config = dict(
    moe_layers=[0, 2, 4, 6, 8, 10],
    weight_decay=0.017,
    lr_head=0.00413,
    steps=10492,
)
Below are experts of layer 8 (counted from 0) of a mixture-of-experts language model. Rows are named router (the router's row for the expert), down (a neuron's output weights, with its number) and show model dimensions 0-255. Each number is 128 + 32 x the weight over its row's rms, rounded and kept within 0 to 255.
Before each expert's rows: "comes before" lists some tokens at least twice as common just after its tokens as in all text. This comes from a sample of Wikipedia text that the model never trained on. Tokens count by the router's weight.

# expert 13
comes before: " |", ")", "th", ";", " km", "/"
router [128 110 111 104  77 119  72  66  79  85 123 122 206 138 136 124 114 132 139 145 135 104 150 127  83 128 105 143 172  93 151 137 100 102 174  82 122 155 116 162 122 151 109  77 118 155 111 158 122 232 174 136 155 126  96 164 164 125 130 193 148 146 167 105 149  67  47 188  93 145 115 133 168 130 138  81 185  81  60 121  62 103 131  97 118 137 159 183 167 109 116 134 137 153 108 108 140 125 129 134 108  98 112  94 147 122 165  98 152 133 123 152 198  97 135 108  94 145 139 124  91 155 115  97  60 141 151 148 166 122 173 101 140  74 159 153 127 125  92  86  91 170  89 109 106 122 144 106  93  58 129 139 147 143 109 198 177  97  70 156 127 129 149 128 158 175 152 134 146 174 132 182 220 121 131 115 200 144 127  99 120 135 135 146 132 142 128 171 142 114 142 114  68 141 149 134 100  97 152  88 160 138 126 208 157 155  92 155 143 125 120 116 101 165 128 107 164 156 154 164  75  86 146  87  99 160 154  79 146  94  76 109 100 124 129 178 104 164  82 155 107 117  93 127 102 130 106 125 118 179 126 118 141  64 159 112]
down2 [180 125 138 204  77 170 130  91 117 139 107 145 101  87 139 126 160 103 176 143 193 124  90 130  91 154 142 101 128 152 157  89 138  99 137 205 183 152  87  71 175  95 148  73  87 132 138 151 136 142 169  78 149 113 120 128 149 157 143 135 181 100  79 129 119 135  77 124  89 148 143 117  37 105  97  59 116 186 146  89 113  83 148 154  97 142 120 121 148 112 145 140 165 104 180 137 122 145 153 128 154 140 143 125 146  61 148 101  94 105 197 133 131  81 150 144 128 114 139 109 138 112 132  94 165 115  68 128 105 119  63 118 129  92 126  91 120 185 123 100 139 188 121 119  94 129 136 119 155 124 148  99 174 115  90 154 124 177  83 144 146 113  99 110  83  90 128 149  80 186 109 144 175 132 137 110  86 105 133  96 115 197 116 170 200 128 103 185 142 125 164 105 115 160 165  83  87 104 131 116 118 213 107 137 120 174  86  82 150  99 157 124 130 112 140 158 127 119 112 154 126 182 140 106 136 157 128 128 132 110 126 114 109 178 115 139 129 137 161 161 153 148 160 144  98 171  58 196 156  90 121 167  41 130 119  55]
down3 [177  95 126 110 135 125  74 148 136  88 121 100  83 101  88 133 124 173  97 143 151  76 121 118 130  47  91 141 140 220 145  94  72  82 127 158 165  87 141 122 193 161 131 154 145 138 193 130 161 160  66 134 122 135  87 167  69 116 164 144 140 187 157 134 108  92 108 165 111 170 109  44 130 121 161 173 132 128 175 141 130 139 145  83 139 112 160 119 187 136 153 101  64 176 173  92 130 137 105 142  99 138 109 153 114  87 129  51 140 164 144 155  58 112 147  73 131 140 176 109 147 163  83 167 136 117 108 145  53 150 163 119 166 140 146 175 174 128 185 110 126 186 109 123 136 140 124 159 119 108 109  87 120 165  62 103 108 129 121 106 163 105 135 134 124 102  98 143 114  73 138 128  84 170 123 135  95 113 118  84 174 117  82 131 124 133  96 107 121 150 133 184 114  95 128 115 112 167 165 140 149 122 159 106  66 143 133 158 134 171  87 125 101 120 158 106 152 122 144 115  76 183 113 113 138 109 121 147 163  96 131 199 137 124 181 110 129 162  65  93 140 116 136 217 131 128 135  81 140 149  67 178 134 118 125  93]
down4 [156 147 166  83 130 141  59 120 163 126  91  81 134 123  98 119 102 161  92 106 165  90  81 134 115 102 137 155 152 111 143 135  99 143 175 162 186  79 151  88 156 122 168 137 102 107 112 193 120 114  38 126 111 110 138 115 111 130  72 123 168 133 138 161 180 137 116 134 113 150  86 120  94 143  92 103 112 147 116 140 143 166 122 162 143 141 159 126 164 100 132 176 115 138  97 100 139 126  87 111  81 130 140 101 124 139 114 161 149 141 139 129 174 158 183 133 150 116  77 105 159  78  80 138 169  85 118 121  90 119 206 131 125 124 110  87  94 141 168 159 160  90  91 154 128 156 103 121 148 132 171 120  99  99  87 102  94 112 166 144  91 160 103 163  59 111 145 123 105 151 126 152 102 120 139 134 150 144 131  96 176 149 180 129 147 166  73 154 148  76 181  88 106 148 179  91 132 176  68 101 143 117 169 169 127  92 101 112 137 146 109 123 134 113 125 191 120  67 142  92  72 177 147 126 157 217 153  79 196 174  74 103 134 154 140 165  44 102 124 119 149 153  69 124  82 134 115 116 167 195 168  64 169 181 165 147]
down5 [158 143 204 143 131 136 142 137 106 122 168 167 159  99 147 127 134 122  81  85 110 127 152 128 108  98 168 147 126 154  84 146 161  64 132 135  47 167 155 101 148 175 124 111 159 102 142 112 112 106 124  85 132 136 130  82 117 138 146 114 124 129 107 126  90 116 160 155 113  82 136  70 101  88 142 201 101 210 165 116 138 136 106 187 140  55 152 157 124 119 139 120 155 129 169 114 173 120 138 116  99 175 149 119  94 122  99 148 104 194  90  80 143 139 175 111  80 176 126 137 168 117 152 109 130 157  99 190 124 139 115 107 167 144 162 138 173 212 107 166 134 108  89 100 162 127  72  92 140 152 121 140 134 176 105 168 128 134  51 179 114 144  94 156 125 120 128  97  63 144 172 135 146 142 131 146 134 101 101 154  84  77 128 159 138 129 191 202 106 100 177  85  95 115 113  99 133 133 114 160 117 190 164 134 136  85 116 124 175 120 119  86  95 158 129 153  55  97 103 128 103 149 125 154 116 167 167 166  92 139 135  83  30 111 139 189 107 149  80 138 129 184  74 122 146 148 112  98 137  60  77 122 134  85 133 124]
down6 [170 138 128 154 207 156  97 188 105 121 127 110 109 133 102 162 133 132 151 120  82 124 158 151 124 197  83 101 119 112 125 110  99 163 122  97 131 138 127  56  88 128 166 179 122 167 155 144 126 169  97 134 117  30 153 148 114 125  74  75 114  89 104 169  84 121 160 104 129 133 167 117 134  96 123 177 141 141 114 199 113  88 129 110  95 165 189 130 143  64 157 127 194 182 195  93 135  74 106 133 145 119 214 145 104 147 143 128 126 125  91  96 107  76 105 195 142 171 167 143 113 136 153 131  77  78 109 182  91 192 103 106  55  84 163 141 168 160 116  96 128 111  91 125 122 119 134 123 143 108  77 186 118 131  96 138 147 113 124  83 149 103 139 172 139 107 103 133  98 113 161 177 112  69 153 157 152 143  99  71 128 106 109 151  92  82 173 117 134 114  98 165  86 107 123 146 120 130 140 184 149 170 149 122 190  97  73  91 114 138 143  85  83 154 125 102  59 105 164 107 104 119 110 111 102  89 180 114 155 134 164 130 101  93  85 106 100 122 171 138 170 175 146 110 106 120 147 141 140 103 134 156 144 151 121  85]
down7 [151  79 133 109  95 104 152 140 100 136 110 134  75 115  92 116 111 120 120 193 123 102  77 114 189 127  98 124 164  90 113  77 128 119 192 155 120 114  99 173 145 146  97 109 149 140 145 153 115 101 118 146 139 123 166 156 103 160 178 134 106 162 135 118 116  80 160 107 131 174 137 140 123 123 187 126 134 148  30 112 154 115 128 132 165  78  92 142 165 146  79  60 163 114  93 139 129 138  76  95 105 110 120 146 138 162 166 116 169 116 158 139 146 122  97 130 140 113 119 128 166 157 136 142 139  74 136 171 175 169 130 104 156 108 168 144 125 160 123 109  89 127 129 142 189 118 117 140 130 105 106 183  88 137 120 158 106 132  60 167 133  66 146 193 141  73 210 175 100 102 141 144 106  72 134 113  62 159 148 110 136 147 183 185  43 110 134 194 124 146  92  72 121 149 103 116 172 124 178 173 100 160 110 207 108 106  75 159 144 116  90 100  61 126 131 128  64 112 178 119 104 134 221 134 103 130 153 141 148 118 145  94 145 122 133 156 128 112 121 108 110  99  55 170 164 135 152 127 139 122 120 137 212  98 158 163]
down8 [134 102 140 104 147 154 108 111 124 158 147  82 173 158 186 154 169 179 119 105 120 129 192 162 105  77  91  67 151 127  92 120 174  99  87 163 136 153 121  90 138 122 136 127 128 105 148  90 173  86  87 107  78 127 126 172  90 130 143 131 130 146 142 120  57 142 176 128 126  78 109  78 208 139 151  93  94 140 128 140 109  87 169  96 132 153 133  93 158 135 157 151 157 139 176 119 156 104 126 125 102 121 170  69 141  94 158 171  93 119 125 141 175 143 139 115 141 103 189 124 156 149 105  66 182 135 173  95 103 184 106 127 153 117 180 159  39 162 136 126 156 140 115 146  74 111 136 141 195  84 183 147 127 113  94 129 168 122 154 175 155 104 209 121 160 115  95 169  89 144 169  83 126 160 110 146 120 167 165 106 173  95 127 129  89 104 124  92  66 141 156  97 117  99  90 139 112 150 135 119 118 108 100 129 121 162 116 162  86 135 171 175 138 157 134  71 149 162 153 163  85 188 105 119 167 112  99 110 132 140  98 175  79 122 129  97  87  80 126  99 125 147  49 134 177 101 146  94 168 155  59  80  82 159 132 113]
down9 [129 174  87 125  83 183 109 105 119 145 100 100  96 142 110 138 120 138 156 199  88  72 156 144 164 117  81 174 167 113  69 134 152 120 184 127  86 131  91  87 140  87 176 107 109 127 111 126 138  91 154 157 150 101 126 106  54 142 177 178  82 144 126 149 155 117 145 150 134 151 131 125 104 168  58  99 137 131 146 120 199 143  70 194 104 123 157 118 151 131 109 152 119  79 171  95 177 139 123  81 136 142 187 117 119 162 148 119 160 131 126 111 102 125 142 130  79  86 162 124 134 106 127 138 150 112 174 114  85  85 111  95 110 140  70  63 144 124 180 119 144 156 122 120  94 117 109 141 199  98 110 149 120  64 174 131  99 163 135 128 126 124 100 102 121 122 117 111 185 217  82  68 135 125 120 105 102 118 113 129 121 164  91 139 111 165 114 157 112 166 155 106 131  66 147 145 166 141 151 184 145 131 115  95 163 141 157 108  39 140  89 133 121  98 143 177 182 105 178  93 134 121 178  67 163 181 156 113 142 130  42 120 146 150 191  94 123 147  88  91 115  99 155 156 113 151 133 129 129  84 145 136 143 145 222 133]
down10 [118 104 122 158 206 123  75  68  91  95  91 104 158 127 102 117  91 125 145 132 164 137 187 140 135 131 129 136 138 177 135 108 123 115  84  98 151 130 123 164 106 113 200  85 138 122 151 112 110 103 125 114 167 148 130 154 134  64  69 120 138 141 113 105 133 125 106  53 181 169 120  89 100 115 101  76 160 128 103 156 123  90 212  96  76 140 131 182 103 153 126 103 154  83 130 101 127  88 142 151 101 116 150 155 118 145 101 116 136 113  90 147 133 146  48 148  86 113 158 151 129 189 153 137  99 164 125  99 149 112 161 111 139  72 139 133 166 130 135 179 164 182  68  87 115  93 160 176 147 201  65 121  97 111 153 105  52 180 112 137 119 124  63 174 151 116 115 148 123 132 122 151 131 138  94 160 118 152 173  98  68 142 141  86  95 104 154 152 117 116 121 164 125 116 158  91 147  60 132 128 141 107  93 172  45  99 155 150 117 140 140 106 154 169 119  86  85 110 146 112  89  97  81 112 126  88 122  85 106 152 200  89 107 166 139 115 166 125  96 172 134 107  87 163  83 116 143 114  97 135  66 143 182 203 104 102]
down11 [177 134  47 103 120 147 177 100 126 151 172  79 157  95 101 152 115  91 129 190 126 114 145 107 100 119 164 128 128 108 134 135 107 127 101 106 116 131 135 101 100 116 150 150  98 125 136 142 192  81 178 141 122 114 112 119 160 117 118  94 123 132 189 125  71 177  99 101 149 101 165 155 172 138  56 134 148 155 144 131  71 114  81 189 117 147 139 180 104 129 141 140 181 173 135 150 131 165 180 181 106 147 120 114 112 155 117 101 103 172 127 144 183 136 139 113  64  84 146 175 167 109 165 166 112  35 137 128 102 132 109  89 108  68 165 129 139 130 181 148 216 146 129 145 140 114 212  94 158 129  63 149 115 196 144  65 162 134 115 167 123 152 135 143 186 121 114  77 158 150 118 154 192 127 132 119  78  97  71 122 132 114 128 114 145 126 116 108 122 130  81  95  45 130 157 195  89 129 169 115 107 157 147 172 144 145  75 137 139  99 142 123 187 134 166 110  99 156 162 140 114  95 143 124 122 171 155 146 104 107 131 148 109  86  91  70 154  99 165 177 170 137 151 146 184 109 130 103 122 155 157  80 134 104 178 131]
down12 [163 113 121 176 125 123 121 140 128 121 119 158 157 117 108 170 130 118 114 114 102 127 119  98  99 103 154 123 143 125 162  91 115 128 159 101 178 123  85 127  77 136 129 130 162 120 157  84 154 161  72  98 144 193 133  94 139 153 134 100 127 253 162 177 143  89 158  73 135 255 138 103 105 168 162 165  49 114 162 125 111 111 166 143 144  90 169 146 122 176  96 108 116  87  82 131 136  99 178 104 121 108 160 120 107 121  51 142 147  81  97 130 106 113 116 185 126 148 139 166 111 111 127 123 110 109 154 130  86  89 135 111 120 151  85 107 128 174 135 155 128 110 201 123 174 159 124 173 165 107 126  33 152 117 107 100 138  90  93 156 115 115  91 102  62 120  83 129 104 168 103 144 153 138 102 152 119 193 123 128 125 110 141 117 122 121 112 109 137  98  65  89 147 149 120  94 137  87 160 145 143  74 121 107 115  91 105 158 138 136 100 189 125 117  92 174 118 112 125 119 143 146 120 158 168 160 156 123  73  74 129 158  85 147  80 131 118 134 123 198 145 148 104  96 131 158  98 183 166 159  67 123  48 111 107 178]
down13 [157 109 129 170 104 157 212 131 156 195 121 128  99 137 155  84 156 109 101  72 132 146 131  60 143  94 165  92 137 113 120 128 131 122 129 176 149 147 145 128  90 174 213  80 179 130 123  86 116 107  63 119 102 164 136 160 119 151  94 123  88 139 134 150 116 155  61 147 105 146 115  95 147 106 158 128 130  87 170 116 119 123 106 132 109  96 178 118 148 171  59 139 135  67 136 127 105 158 145 123 183 192 116 112 163 151 127 201 110 141 181 124 171 123  52 106 183 145 117 169 143  83 106 135 118 131 140 107 151  83 119 167 146  93 126 112 122 135  77 109  92  75 130 133 119 154 150 134 187 154  92  85 135 155 152  78 167 195 157 145 141 138  60 137 146 147 115 148  73  88 132 145 113 117 110 165 128 173  93 152 114 128 109 133 127 108  80 196 164 146 112 147  91 147 158  84 130 121 204 156 109 127  79 130 103 127 192 145 134  74 116 152 142  65 130 132 113 115 200 110 157 159  94 127 114 104  99 105  30  76 114 155 161  92 149 120  89 101 106  76 107 129 118  93 155 114 105 143 140 110 111 166 139 128 153  72]